Experts of a small language model.
Experts: 192 experts in each of 10 layers, 48 squared ReGLU neurons an expert, 8 picks a token, a softmax router, a shared expert of 64 neurons.
Training: a variant of Muon for the experts, 7879 steps.
Below are experts of layer 4 (counted from 0) of a mixture-of-experts language model. Rows are named router (the router's row for the expert), gate (a neuron's input weights, with its number), up (a neuron's input weights, with its number), down (a neuron's output weights, with its number) and show model dimensions 56-111. Each number is 500 + 40 x the weight over its row's rms, rounded and kept within 0 to 999. Numbers have three digits each.
After each expert's rows: "gets" lists some tokens that make up at least twice as much of what it gets as of all text; "mostly gets" lists some tokens that are sent to it at least half of the time. This comes from a sample of Wikipedia text that the model never trained on. Tokens count by the router's weight.

# expert 143
router:526541517540509496549587541478512475493383504527489520538489522516468568501481597508539493506540523467461461534507535477577515491529445450568482471439432518492553514546
gate0:512521441539587594522528556487517494465556484484464510529463496523434506516559474496569557519490490507493495483550521435451541490527505543451508481481465558587487552489
up0:480527529450500467493466503511535410478537526539480520490526538498455518483512483520559466477482455536524514514505487545481535520533474488503479505539451472507499530494
down0:508506485482469459511534545501492542530511497538553478438471515483432503551475546488483473498522475504519465498495488493594464451446510461512501532506454506480505479517
gate1:562505498493508461472579573523452577555495518495463563476422492465500527460549547437503478545437526493514538544512537425505559381473502507473407483508464493447449590521
up1:522540474497488513528501535518525580512475490436470499517457478480532577468543444455513474483516479512511421532513522526460435477479511491594471410531559559534509423543
down1:483510458486474465459501514517502470514533445444433531551533501540544468491527489557570433497447446493523482506482553537420537512468500499472504453488551478544503491475
gate2:538519465561556528503524429466498498478467497464459571572532489508616539504515497584496491457475516473591478498466491525506521420510479476517511534485547493515450534557
up2:453577446526487505560487493491512510537422459515420503425531513469466430597549484470462437486542415532478458450520433496497506519469524462536493493531530490541527374545
down2:576502457474551469568466477515456520483559482511493515444555561483498529572526415449563461520463442464526452462529492503574480559490477483548462541456518572457517562474
gate3:463505522471495535486561488468482539472379555536537461535492510570498548425488604504564436482532462508474518532465487464533516451465464439556531487449473467493517537547
up3:482559464576507466490420506533515523534573471530451589463525455527537534536480513539482567436505568538524485454509502476504481598514534478503471498482477528488542471493
down3:483490469510532533477477489576468501490551444464566474466508549431555480496446470514498481486534508564522539536539500457461462553479544536483536452493527511574452523488
gate4:499455546381471488494420507449502512510501560492476551562535505519411536427517549542534534524449442462574479541531489452481570540445541451462514503473395511486474493490
up4:484479554510540516524446473485471497480476469509558485492435592520481533483552475443495466534501532470540465572531487435543475473547359474616461487505442462475513495549
down4:540528506485523582510498479457563544432497499493477515485403573469502503503473536584552492476558534524430541516508490470513524487472535462542495538516460516586521588536
gets: "| ", "|", " The", "-", "The", "\n"
mostly gets: "- M", "| L", "- P", "- St", "- J", "| M"

# expert 12
router:446508442569504476536564511492510470543422481481454519537467538460462571512542517458580540514468527477475483552517505449532452496536476470491436431441484548531540421482
gate0:536494537501514469493466420508424524471454534501537532541493482567533475511474474456524531522496464473495469451536437485467507523514531534519460503466434502491543486547
up0:471478546496459485462497469465478526496510478539523483482480501543550502527542378441573532488540448527486463478470496521444553534529519555458588502481558508360545522523
down0:490517550527479483466561471485519491538518539517510528491439582467478482518506465479588452497520480523436420459539451512507512499557519593532485470514516513389492468481
gate1:532605492557476473501507446435479483535500545476517431492482493441525498570490517507486552555493410573512517488516538518561445518479455407520482533477501494465485467535
up1:579523501464467462528473558528525482533488496465437517495484441586478515522488503479467554485539516446476470512463508523493437515480529494559488478441478440523507518541
down1:438481480483503556468459500561560498529514530453529474522511459569508557477499491485507488550489528497490466515480500564482588524498485523515530513516501496458574541496
gate2:475479499512454457441540508472453538500453496550445528603505550576463595469486467580467555537461516519493480551508501456417594503489495510490462459542473472499490522554
up2:459450566472482527471550560461468541577526455531511499524485464521529447488563464513473465522453536441514601498490459385488524464494501483523542472529480489458486520459
down2:461509506480464459432573462516504550569534590535535464527479511579484487469423466534576436470410543476504465437513498534432466490584547448541515527532587418485491540496
gate3:451557469526500579534494487489520477527537435515500520497532561543554477472499433466498529569479529470469517534531466474486481442582477452443515518545546520545538454464
up3:519520491524445484573507493534492513482466437417480532553560436482464485454519551545545547480481442497448520357416479506475501528533533516508573515549485478457498476488
down3:506493493548442563483478510539523528524476496500536547465575444489423513531475465440544507538486443585502576397552522497479488519513470490427461469433573545480601490435
gate4:393557497503489465491490514526556379491532462522448531491461567501476433458479515509549495550495471465519491489479463535499511475503538500562503488472474540531540475563
up4:519489525592491572516469533461515469551485548522446488469459495453409483532498496508506479496475481461565522496493489487450547491420523457531437542490594522408507486483
down4:448521547452502514456489456499566572563484494532459457493484491454484572448476507476438460456466531488473465547505478526466461472516485429420510533575559539561549534478
gets: " f", " F", "f", "ut", "F", "ort"
mostly gets: " f", " Port", " port", " ext", " Fort", " fort"

# expert 11
router:507548419529545494554515555503579448520493550594490576517486520430453532532504500449510497489504543521475472574571537448519548488546457533539470493422510489474566470517
gate0:484545397483563548526448519518476457532505497550458453508440565506480557510490480464446514550565583550527509535487498498391559458514480536463570513504460541480562435512
up0:546519528545554506551511579425496469501482529463441476518546400472480464506558581486456464564473503450577495521466571455538496529519484540499521522492538517501495489439
down0:521493461545510470471505532462439469499538540499508537455457539528480502493443467511470606484436523513530466452528411493530469389465430399494553531555460495543517505538
gate1:523495514520535478523468521534508454509517543507526528507499459475496512542453424484437468510480500565502441492541544452496512493530516585481415459485475425516486484504
up1:468467510472509469386499518562484500467403560500571458552482428510443499530555580529565419525489527477484493486476470469482424471503481543523559517516473474518499556546
down1:499480457484519518465486559489513508494452581459523554490539417512482488478477494509498495486467557486446478529510488545555465532490496510512486475481429422459541583527
gate2:469459513548447431513507419573429499547533543534529512478515539515522409486505505537519474515415485435511482514523477478477518481520499465486495579508441464517477466458
up2:494452475595473528476491502468544466480525511469489574475481404511538489518524522502511470481449476524465542485524461505497483481530530475521465467451537497545534541480
down2:522505526536496473465543572538507434406482476537432523493525462588482465504451554498457516449453501498484497496459548431371502540563501441544571526532483501473409479513
gate3:451481367530566549498468494480561485549497477483525477477470495515444555443529430454536531493459492534584564497558530491514479488432477479453427551486522496526539520483
up3:519541490487476548519557575503469533537493553588503472491501574452478522429527523530486492552429508540484491539516563564538548524473444555477484448497548481404516492491
down3:528500500525563545553445439472516560513457493514448505394550474500447529456463545448445574512485555550490560503507487492517410527499518542553479537485510542434548489507
gate4:430531498476458502543460481519489524475442521498428535541450433523449510437471501451519446501503556569487458501494459532487465455558472528441503505507525537482531494514
up4:480518572543564552518468499485464513626473548518488459481548477490499536517523509494591458536444520527529509459473546473445502502480460451457512589495518501497499453613
down4:458540546436537445475508541477516492495519458517471562509512501516515483479517496472517492498420485476575527481455473521450544563529527437487493604492545454499479400517
gets: " as", "\n\n", ".", " are", " that", " from"
mostly gets: ", where", " because", " where", " including", " until", "- Born:"

# expert 75
router:497493504585511457579498501428545445538482441542455560545475581458456568536424517469501449457554533471464469551508565446548486513501469447523426480483492544536541449513
gate0:567465448499485497488501503505526463519449526463482458535535454575449553434440518505485481461453496496562522458541465399520484496488513510420484488406492363464486459540
up0:448491505476402553408469469534466523507549500505484527449500542446521540464424491449455502483592528456531424502513517531543536535520455533505488490510538582533548427454
down0:477517507502510511507514508513457518500465487377475465511535518561466437560469541518549521595537462483439560530465507489500461567597490472440484444449492458463455527578
gate1:444487524483551540428507554502488500530503488544553459469478465416512473515497552587514489490474450467543508566422510463441582524525540466477572513449507509520445503471
up1:522500473541434549473517495484507454527472489473496436481476529565498494488480472521548486538492501478513468529503537544562508485519470603529517484556530501547532502451
down1:496526487548523429626520445476517427479526452496471572510480524512493504553471542466384514533507502502525514449512460544503521432441437502511527509506487484475460507559
gate2:430457480480528490545516538452486457448457525526519492521530549503453464527509560505464497454491569547538475594374521515589513491537571431467442489515457511536548505518
up2:509456538495455436519488588427532524545446506496499470541518460442465533477510526521460454475508501498490515476515492601466531473408490571546487519451466461426477524561
down2:530468512466503451426418427476524507520512497480494613461527530499508528495516412522497410498477579509538503554501515498492431504513530507489539508521602482500422442519
gate3:564460487507492506562511478517474416476501547498522498532521482458583529486517477530475540413479467534515527448554426438488573453445524531539529483476535523442491447582
up3:513493503454502537486520512469549442488461485516567506510501471550535475449480525507390458572458534544481473440518529524513476449449430461563496576459508496479464456484
down3:540489491541514426549506521541469492577449557480465477515497509539506468498447390480477564504471526479486540465554481511469477473487500597534505563477514493504445528480
gate4:470473626488426551510443474553484462451501420498534505503482421544489504502528467546525507535516486515514529514494488470478547473495577561525603481611573480496551435553
up4:459489409471502497472548501487464535468456495450535522430505490498547488539529582453549567389506484475438442480568495439492547491485558516497458490476519536431509488513
down4:503550573453461515560538483573521492475507516498566489567504433511552523449458466525483481627462544496509520495500510516503500485590498452457457487534423498477445466543
gets: "1", "2", "010", "012", "019", "015"
mostly gets: "019", "014", "015", "018", "023", "022"

# expert 56
router:517553459518548441541579538466503499523425514573437553525508542477492531544426555480547499484522526405464467537535578495542467521553455465545493452413484539481584408570
gate0:437575508475515535554510547448416526480511549500422527455495526465571460538487511468495501525546522464462519529465542485528512561484508457508536494451468529487493438484
up0:445545532555457467465543447600499448533483580488478515463530503528516579529513496525492413514569435487530488463456434568539500460509503468464514535482486500528452497498
down0:517499560541472493541514502418568470458495479454496540491518470518526568510522514478476526509480541462494557569428507480548531474523476423520444526592486515572444510485
gate1:520517489499494546480598479514429510510453516536537436520495453517492448484528524469527394534535493492488521538436520545523554459486503497501477492484480479452481560511
up1:496562446523484484516499526534489552479545471455464534506479511478530506531528405505489582492459546490537431477509556535564470482547445486519536517517541502476468543468
down1:472472436482565481454450420495473428496493441534502463446498519567491499389583526503479445503567418511495489504527526479533517503526523554495509551470547504556490540534
gate2:487498529469538464453510497500562478540536477430538527450481613511535408535564418527499511475415538510517521485507568471473539510474556480520453519518518393417523587443
up2:571538492508507520551506475433502561459388516529443543501513457466430566467475568470475473565568442510446451510532411539435500507520530466465499481438506582554471467556
down2:529484529559503461479470479487517491499531548588550470561507495500469542443521441506547575437466579506450474489472506499507477494527453513518418498468512440567533512487
gate3:570452470530509538526466546526568541586517507473445520484475532445494520531490510560558467490496450470498576531486529571429515429496526500560508445448454471522583432503
up3:508564497518584479563467509526486459510442512495573536405528531482473562554476479519469472501494441454502513536464446496510529494510515554459473494428477442482506556519
down3:508558492524538452468408527524529509502494592523481519457466492473510520537513505534484525556587526442506556440519488467505469417517491552442555518519542500538525505514
gate4:510549498470486476455519497549474422540427444536531602465446528526444512527428539472477505538477519455514526501540513571527527425512526523507501485458506491513481553555
up4:472515488454498504446519459390488462462419404583472491433499527527542501478510499537555496530473472440508578487528521511494517450505535463552427560470497483483538536522
down4:521545496514457452543509488547465478529445492524540537412412532571460527530460421451504519553508521534527501415464581485531489543504485550451553561559488459511573481554
gets: "\n\n", " The", "==", "===", "The", "In"
mostly gets: "In ", " In ", "==See also==", "==P", "==S", "On "

# expert 173
router:485465458537527461484522540486479501560495491532453565530460510470452544499520557455504497526562556473435484517592586446562453478531478494585452445458447537551506503528
gate0:560502477541526547500568534505425453420524481562473468405514502516484463529489481474521574458468403449488516477607515459512450415424518492526555508415465495487561487547
up0:475539463531475501481488457435513550490441532500539451478496531486485467429526483494547512484423441474504543494526550502536516492463479576595528516536475482534498564440
down0:585539558426498532442454459487492514537591500494503462506467567445477432467483580527528500507458436439506512402551548504514467516475552538544426447566477494482560465501
gate1:485572580446561548490480518463401476496481504458497619525480505467489534495556475524470574430519442451490505463565423439453461546537498465480446416508517506589459549509
up1:500540537565551482453548470487558488507507526480528479483434413484497552525456555499488442502470516507494554507507506484455520520496502441458445488489460416554487521453
down1:536522458527511575526627479513492552549497501461465497440475445495426508512515524482445496482486531514503490481519475508511487415483496453483489569474507530537578528486
gate2:509416466504498453560393487499436498530481462498487425510440487518479426517534439472534433557510493439472480491491524475471496553447545455492514443441496591552437506482
up2:609472488433481424493482463477477526528496484483552517463456430412533474445532517501569550479511497463470504429514497465501468488488474507565492487555501551524461564553
down2:460497518469508472512534493478474426537535517539580517444437476498528482525482475570481494506468526463499465524522448566550543492546480579500484467493479492527502559483
gate3:486484518526405559524564568530438467579625585499531479536516513558490497494534554530517492500509490534493508466489542452495473474548453474425434482492516555428469483413
up3:445466501521478464495494618518481440440518496593495553460496489506502495420561508476479493490445509513542463509637431506513540488480528432512562494461427529479468501549
down3:481496480484457491514574540517519504536467512478495525520515464494515504486431539509494523459470549438524557501483482466486514516544497466524409474507503454526516535551
gate4:524475501437530541502585496492464525497476547446565547515519600538516544547541535503546497476505442463504486450516536537493525479569436420513547588475427525519517518551
up4:459511530564467488438493466407495524547536447467456447499483510454509485533470497568447501503516523533559503472539575486551463474569491487493467478477488517487529455466
down4:463507557447457495435521444489479469570550527495496472482433507472499513514468500476532529484497552558522447482500556557489558500454497539453524554538471576443492490510
gets: "ing", " | ", "in", "ay", "; ", "um"
mostly gets: " learn", "ream", " sing", " perform", " wear", " return"

# expert 49
router:452491472489488437446473557441522439518470493577460515491482546484486496492454512480511441509554546506492466567517543486510499518511457500633483457477485531519551505540
gate0:474429529454486469454485477554505520533460527453414493576526463471568491422503512468560456522514579447503477516549497441456455492529543434540486526529479447395506512527
up0:532467431506531491499451518474561487468525491454533473528509504560562538514491493502487531400467472526562487496440473540528532466530537525552535464509529491546531575549
down0:460495443472509458488559500541518545465487488464442472443488547474475502563500573514406502498511437611463575518510512476513544553472512516557550465495511465513505524472
gate1:543519440455441436504441520494536447467549561464462548526506524569520504428459504505504526484577506504469536443533498448488477529495427506556497437511551438464510516503
up1:528440492565485489506453502527479517468531487521437464443489505441453577533567486501408524442462496502496432525455442500488501447480518474499495491483477420527523476544
down1:480451543579548528483513556468514595495489452531489503504483506521397497535523454484481586494530521458559454468451455484629503548558536483527464519457434468538518453484
gate2:443508463496555516466458458538446510460494486532440509539485543512497502431508434592471546450513490588491499517522492415547506474461467443504453509563451585485538514522
up2:460519473481487489530550511546504493576484439475487462465480488485507493584514517500520452492490512461487512568478448544548541519528531534488468475510501520503502506461
down2:494450492521454453506472453469425560494485485490535505537547431520537555496519497496494534541473496569450477496565501434540504461508478456507456480424514528502503523492
gate3:526525530526554470494526521502466513537520518493571555429482452540533494487437502519543380452478496506458458512530438537479473519466553495449471446466542448435531439488
up3:502493471522453509523472497500483466470552556513536454484512505566554514589495514461522517499523448497564527411462515465460425563539449554600453482491486481496446408467
down3:473519470577541524521478499421415572589516468483503548457516484463507440432544478507466484494450402526485563519457521491484570452495521573524422547492468492442510507495
gate4:472452441505516500516479453464456503476578432526474463488485493507471561503494499503477448512510544533428499518552434543541421486603531558470440459459492465483539516464
up4:540525493475523531534488537485528448475509504498530531504462506538454482469417540528516531475469494407513494492465473587489449511481558465472501386509531458475498523547
down4:513522572563495510528497400557521462557398544489463601572538395485484490538556514494521532500463465498481440500438481432481464510522422542452554487433547581463462504501
gets: "i", "in", "an", "en", "on", "o"
mostly gets: "ić", "ović", "bury", "ski", "jan", "sky"

# expert 162
router:501508489513479469569535551484572453506430505537431532494485505455529536491487526433527468459548539512423453502550571472524531567530477521540507474477492494474530491497
gate0:542438491511513425481503506500519530425521556516471522420549458491498507497543469476507528446476561408463478478589530437486457552485507471518508556545481480420511483573
up0:501530496551465420522508524520446478471435425471533490546461529484468528444547561495493582472521468508489511467552478462482524433495595507502451473550494514466497505544
down0:509467471503531466480507496495536455522574515507492480531476490478503473476522477512444542446576515491424494541547509500533499494496463482568543488581549474442488414476
gate1:487432568483506476532546451548547518526504451535457522477590459482530481519465407468561505410495534473525571531448558468513561538504535486491577514555514445486536478502
up1:519480508598607396489480493575510420494481523491448524488518532557484453567583455546454523490589517559502489522486515451434426522412442535464480526502481481541474550493
down1:512468531502527467545497570479548534523510451516533584433412474488517557412535479544491507490481498576445479467480433474511379517531494453482487491515463529512568487470
gate2:475494454479514400469457551570444511527474432531531557484478468500549495519502464398484528488484520473557476402528551515550561542469619536481504440478539533482456487462
up2:514474559505533524545481559493468555498502512469474497490505488425527515494498579506502475512479543489499474473543482543503556532431497520542530529401532459501494465519
down2:470477531404512564509574456518514521446520536463595510494521493508533424495456475438509531605475505497464593504440512512501486433444509490493472483521595493425445491477
gate3:513467538441466491458492546536473527515493446565544533523536447522480513540521498453517476440508507429556623514501500520593495495606492465459540448511462487454503609456
up3:523499475485511550541485491516445476550455474551509412445459479459472510486452517534486471470445429450481477505486517494369532465492496533497441475571491526494499541551
down3:540541426517463491483474469463519489508475550454537460564504444497491514480509485530464492485500527492480521463543553556480520486470525526510515480499518473444514530459
gate4:487473517439491508482586486498501515471506456525522458487487504460472478513500468439517491482504512447487544431548504493526560425454529479526507516504471506437507531554
up4:513482527544436479469446492553542503508550493548504502511527531507573535494544445471471551478519510535448502504468497494521503619428524482500491467452479431528529453417
down4:533497594499481545504514583510472504523504530460503499557408501553503472458496418518499509543594541535536514532453520456494480501479503560488477530590536481440431448490
gets: ":", " by", "ed", " as", " in ", " included"
mostly gets: " announced", " including", ", including", " included", " include", " named"

# expert 168
router:457496506544525423541533510451566418513495455523455583549441610490462521523451573516513497440547525487441476519519550461550473516516492439509446457469466543521544497523
gate0:565515530481514533472529551561443504410502453530442386477523534462494484551517568464554462483483535412511588497377525489493597538500501475502457401501371487446453531488
up0:547516541520450490479548501427460550435480485537483489422532525473429405530558485528438562465576422494488432478513471503555442519484480555434498568526548465445442518500
down0:507539433588440496601449480420521450506541505425557500511460510492592477527523486468549477521503527552503479441478504482545461518530475525550501510438486448535480516524
gate1:535438450548535418428519615520458442499498469480530461556489531521531514519555487552406454484473456495529488553536540542490542521495519491483489479474472570535501547470
up1:543488489440510524581508463539585489519479537495515452483554445551502489480452539423470552501519522489531506509505386548551525529464492491452485540552579577486530544512
down1:487431533555522528509558488532459460519480615539507514474526510495501499500526493503472488590481501527485471457509438437522518470424475441483494485526537502526567465543
gate2:577485523538495517541532492535536580449558571441481524532513523628438506439493507524474495464527555540465480472463480476521482561481555488469528540493549471528466494505
up2:471469488434516498546539461444505492498549556473512509494458500475437363561529512545494501489486527487515552416432551461566490471497528560504465544414551489468576516488
down2:515512487529458446542570485472518505467473543448457523484547558519485513485562556515500507462488516491504578484530508560546483574584532466449507476589525420538448425544
gate3:571531481461485568469499485474469433489424511412499504512508523535498489386426535532479597571521469433537448494513496500560528476452497514465495546559557567519500468499
up3:502523531525483458503540497558460567504559568497559508550506462544499544549551438502504557515507522472534469467501451529584572491462442509580524418439542507518556440526
down3:467502465572516506543497518556546499593507531506490538464390497492518453514473440477528508547476558506539556476584602494523482477476456467456445464443464509580526468562
gate4:553435511584481457432570552516538475535491556536481530520506473540498474444459524484533476490511519486471462523500495520565562459526455434499414454526393467540535440413
up4:445506505528532548473554459542537510544453481491498506530468463518488512498524565505513414476415504445560519497383510448538524462488548531523473505423474473544523496478
down4:507535522506495555496555445531494503442452546490491486567437573503459489541537569505550464536555450446522479449497460511515503514484493478471421486478506461474503565523
gets: "2", "1", "0", "3", "6", "8"
mostly gets: "015", "019", "018", "014", "013", "012"

# expert 78
router:492501488550533432554555488457542446501474411503478561533473590505452520535430568483524498467525511490486485523525519439564460515524465419521446450495478515552524444530
gate0:534423515534503606433515497482486495516520502498376498601521456510440508483539429550477442512540546482520518532486470512525470495445474424459499449431537397473505488518
up0:496464495509504495549480475427539441452560550498427489576474482464551451582514489465452556466440407448461475431517513534430497518504570518509496523540529480516517504525
down0:466509510471495538512503512565492510492487520547471538488433442534518458586502490467505593571460489514506521516463545519440541529466443515462501464450480508539507523475
gate1:483524508585406446476495487512521462513551509521471517498515497443461528524494431523488576550588530483549579506505509472517537528580546578507430505454504480490522468491
up1:486545558584434523531560527479469447531418557529554515460493460532461588450492486460463507530517490495503542480476445514529524490515531526558490515522511531528473505541
down1:535508536550519494553514467515531518447515518469502554507525474430524421512557460493491500590515472529513513492476499442521514438491562509478536465485533490454541436494
gate2:465447526545442469554597470448524432483476436535508468506464407444512467481508542518516414514521500510438560519438457542507526490526512391486513474546520424530465497482
up2:486525493532498560492545543512466417474547414451523502559459491519525435483498474483531506512590591459530478470495470422477473504498456515469489496527487390539497502461
down2:481488514514513598452424528491558525480469556506437449548456541523492485483525460497517564426435496512425490472524581438506518505507504515565477451462474503542515569453
gate3:493495490424440544477501521507510559451415501488526557486536477477480502472581465548467483512514520508488466553495480479495435491491554437502585481527422604487550539509
up3:535562520525472426501537584479463491527527574395548542515452480531493524457562425510485427478430548472543467462504488445504458552522504494544515518447570487446446511484
down3:469526465482466458510591515502467435526487577522483484401526503464526543532553445492522488553481585503486480421532520519482521494496474543466527499459545579481530486528
gate4:485511541554488466600523497423532512451455547536514452476538481445555499523430574482480514507518475493459471471545463482461426499560451537511437543509487484513517536616
up4:542501409506559476516462442480518485549530505478538542490466532475486553503461513468459558440488499576470510401463466507533498574517483558497548472503443525491527532546
down4:481531565541519577473551513480511540546508491480551523489514485544509530534546515444545560507520516507477468444519589540470563442468495527589497481494470481503443471489
gets: "2", "1", "3", "4", "8", "019"
mostly gets: "019", "014", "015", "018", "993", "996"

# expert 187
router:506567503534503463538528547449514474494444479581463520550501520466472543509457553452508536447499496418431447565516566495560480529547441405547469472441502543499576465500
gate0:494585584543514415512494517552488471518551423523363459514481521479546588497524521475522549541449516569482449485543501500490489535581513530533527540543476513460458547528
up0:424527579403486541570499467491500514492444423523527483473520539485449505535434549521532530464520483482523538447484510467495525505548533542470562503444478543562476551491
down0:485507527504494527449449461585493515513601529522441481460502433485533535549534421550515581475552478543485507492486573444554472485534516445557516435496527500500492456484
gate1:484522551503493457465508608487520473504532497510564504481558511496524479490488501499517499504505554484449525484482490482440468540403428563469500437452520476477525457491
up1:522526509522508534510463456472462539445442508416545562499481471499506510532503466502464476507520516437542461490576523571493580543501450503563580488539553503590468489541
down1:466483493449442521484514533468499495476537497540501468552480576504475529556492497543515480570496535517550484570586511479486471480560535584489544425498481516533483500431
gate2:535597493486575509524499491502433461471493549536522535490450449510470492520541508467417537593545479429572462507479510505471460468518534450423483501480484499407529503502
up2:439425499425548545494478547514520514511473442469490449482503502505586520468504474546502506539493521521476573468491460507480492526493457464502499474497452547401503485417
down2:512545510492498443522502530488514490557461527507484474513427488475455517523577510480575480428495521476456443411497458518531584521496453534530445453465522502588451510513
gate3:502511450582499473477480504542519502428497458585612495534468509507485524525545492507545472524475482512494541500479525538497484502528524595406476477536502513453527485471
up3:465494472534420522519459558499487497461526449555515465501500532490454506495496516499555500460451525502483470458414477537451495479502532484533464450455534472559496453526
down3:452477577546483495445523480520611469490492558485529525594514490487495457459529529536570509487472525533463482505507557500482480509556468542512488519487495517531526509433
gate4:476475508531499489452566519498543492456515539534460404530548496503502477499457509466582443510524507526502500516500545435504594498502491488536490455523448491466453555512
up4:519475488442451517523466471499448477465401510467421465506458471524439480475531531546570451534510542510419458493480461444456510460509495506533456520528496481538532499433
down4:497535549475544446471509535488469511488464537552491489571538509471495533538505470526569493405460497513482525488432537517500480560533523471502523451456547487516498471479
gets: "\n\n", "==", "\n", "The", "===", "="
mostly gets: "\n\n", "==P", "==S", "==C", "==D", "==B"

# expert 54
router:429491494547531485564535504466489456500499399521502558529509559450500557602448524424536473494507557467484436554497520469503491555522451518561470483469512564489516411511
gate0:576525494491492548609445537484526468484524540459545497585556463466514465486528438528470437529488491485534455505564514507508560503474492485514512536479582393435545523450
up0:542493523482481556512551534456552510461462542503489518510544460503498507431446527435491444561506433524481481516458559482510476471455458445523491472536544530454457540457
down0:480497508416487465451434565502554585557440490576530575523463494551518535482486465546484550466487461465496515430530449418510401498518467478531567483436435431561506542495
gate1:456515519542542485465515521520504527488539478541558529437544470501515538529463528509554535534472465464441487516536531480463442468466516513552462549435573516455481471533
up1:441478476492507539522506444469486574491430507474553501557492505499511503481482457487533476454513478488498539518460491493499511511541566479536592517531551437457416481454
down1:482445484480467546485536461495522529415494510544559480501526528551488500501556522494529494535517494519544559423421505495486473473445471530485583529540562592490541503390
gate2:481562521572514472418453419485520543453506562513471463493479497540545484606464527529499547464533581529487448579532509516515484467496500554536523546556548462553423548459
up2:489444467533442507526486500470537564543480515461463486526566414493557484484443529487502533445467419470410477532490557486543455500517499527601493508469503394529437536523
down2:499495457469486511467522517539529514499498532552503471559512492479488414493559450545515522492522521531546500464504465441552488570526433478445521498465552518560478509509
gate3:492551517551445517520502436465494471474587553452535471542504564433460459492512437562518495475519552573434442551543544572537485572416445564552463590440511461488480516569
up3:459469509507473572470527467512453440498449483520446462495489465534472468471507438471557553522507537513460520414531511422478389484462571478569534445519471516473512541468
down3:478477524593500494505417536444507501469447509520471598523543528530447526483434497488452522459468480441441448492457539475497460462483477533494520529543498529597505484551
gate4:505482538502472503551546500459478533540499496486472524529518486411562505506521444483556511494488542530475497515546461545496527518527427504509353549490613534463540518518
up4:429488496441509512489449518482477466556487524509471518454468463464482541551553464513492501478474444514550444510506564467554413520535508560470488466571446511481487519547
down4:488481503570464520483482526515472493537475556467458495555493448475405554546495535469483506499448455501524324458437507463516512524516529525576496462471468486567516483448
gets: "2", " ", "1", " two", " three", " years"
mostly gets: " five", " six", " more than ", " few", " eight", " over "

# expert 96
router:456550476528561495544538522452601445537442484502477531488453511467479543514504591496556453459503507514422462574504526455517549534507457453518493499477468487507536486493
gate0:490488473460450568465521432476481472519496494496491490524523498517468481520491478525492493444543501472492505485498504499506558550519527557533537492536447482488466456473
up0:545501492562420441524472470489486420491490465572502459525427478473533429464479495470529452490498483517541508487483513571511599502523545499519514421546557499480521479493
down0:501564438504527507538545445496506474534557514502497482519529476508462538566464504413467539424440491502510480542602481465483540535537507531538560506527554421554493543480
gate1:486474485454456491496493547502534469533467485543489428545466495388600604486486514576486471475446465568512497487440478514475541466495493461573605505488544460494517444487
up1:469488462550500494485504502570455458542482523486467526481475526506518611511506478536491486551582550440499526440556480473533531492491501477445521562476510451509519536494
down1:500454464488477472479497491450499549473565416539508469468421544539489457536512510478503547494520494508447492436447523528489523522459544456507565536471453483521448469530
gate2:489476406475459542471495509562508495492390499556550482470535499500508486507450489557544537486566514495512469577465467483481625562560419519470526521505468458529519435522
up2:483537494484541453465551508521436542455468582519528554472495501490502560452475535505525535591530502498572482520546425447553524413507575528471493556439520453551541531506
down2:523465570577546490501549534462580497426487553495455521541568577497507486489532519564551471461453418583499498470477557482500482617458527490457505490520481473495466504495
gate3:551521569555487477567553518444507441507543540557433535523529514445577496474477442539467480463531538433526479491466437547487476447434517489506497478501461451490513549522
up3:503506504512456441567471427533573512527568538507498533465444513516515488503488491434424542554547503546496516475500504448536505558468470493444492438518485493478536530511
down3:487529492496529448437587500431438508520441507520490451492454479552460574573466570564527503505469520555501503492458553382509501518600514482467483555481512537510484512510
gate4:460501491500509553414503474470505527498545537496446547457481410485499567507436487507506481448483546454546535530465475522475398483476468476546535460531477511560408429493
up4:556514473453534403551556460483618539506506487481489538500524421506532451485498441501506494548522435506459529526429561471519426477464533460466444526488545521464549523485
down4:524460539437545497524481524430500484531476517533557464525517525475536477534515497491487421493592461444426476473540542521508560536489443491479525529531489508475510496551
gets: " was", " is", " are", " were", " to", " also"
mostly gets: " also", " was", "s were", " were", " can be", "s are"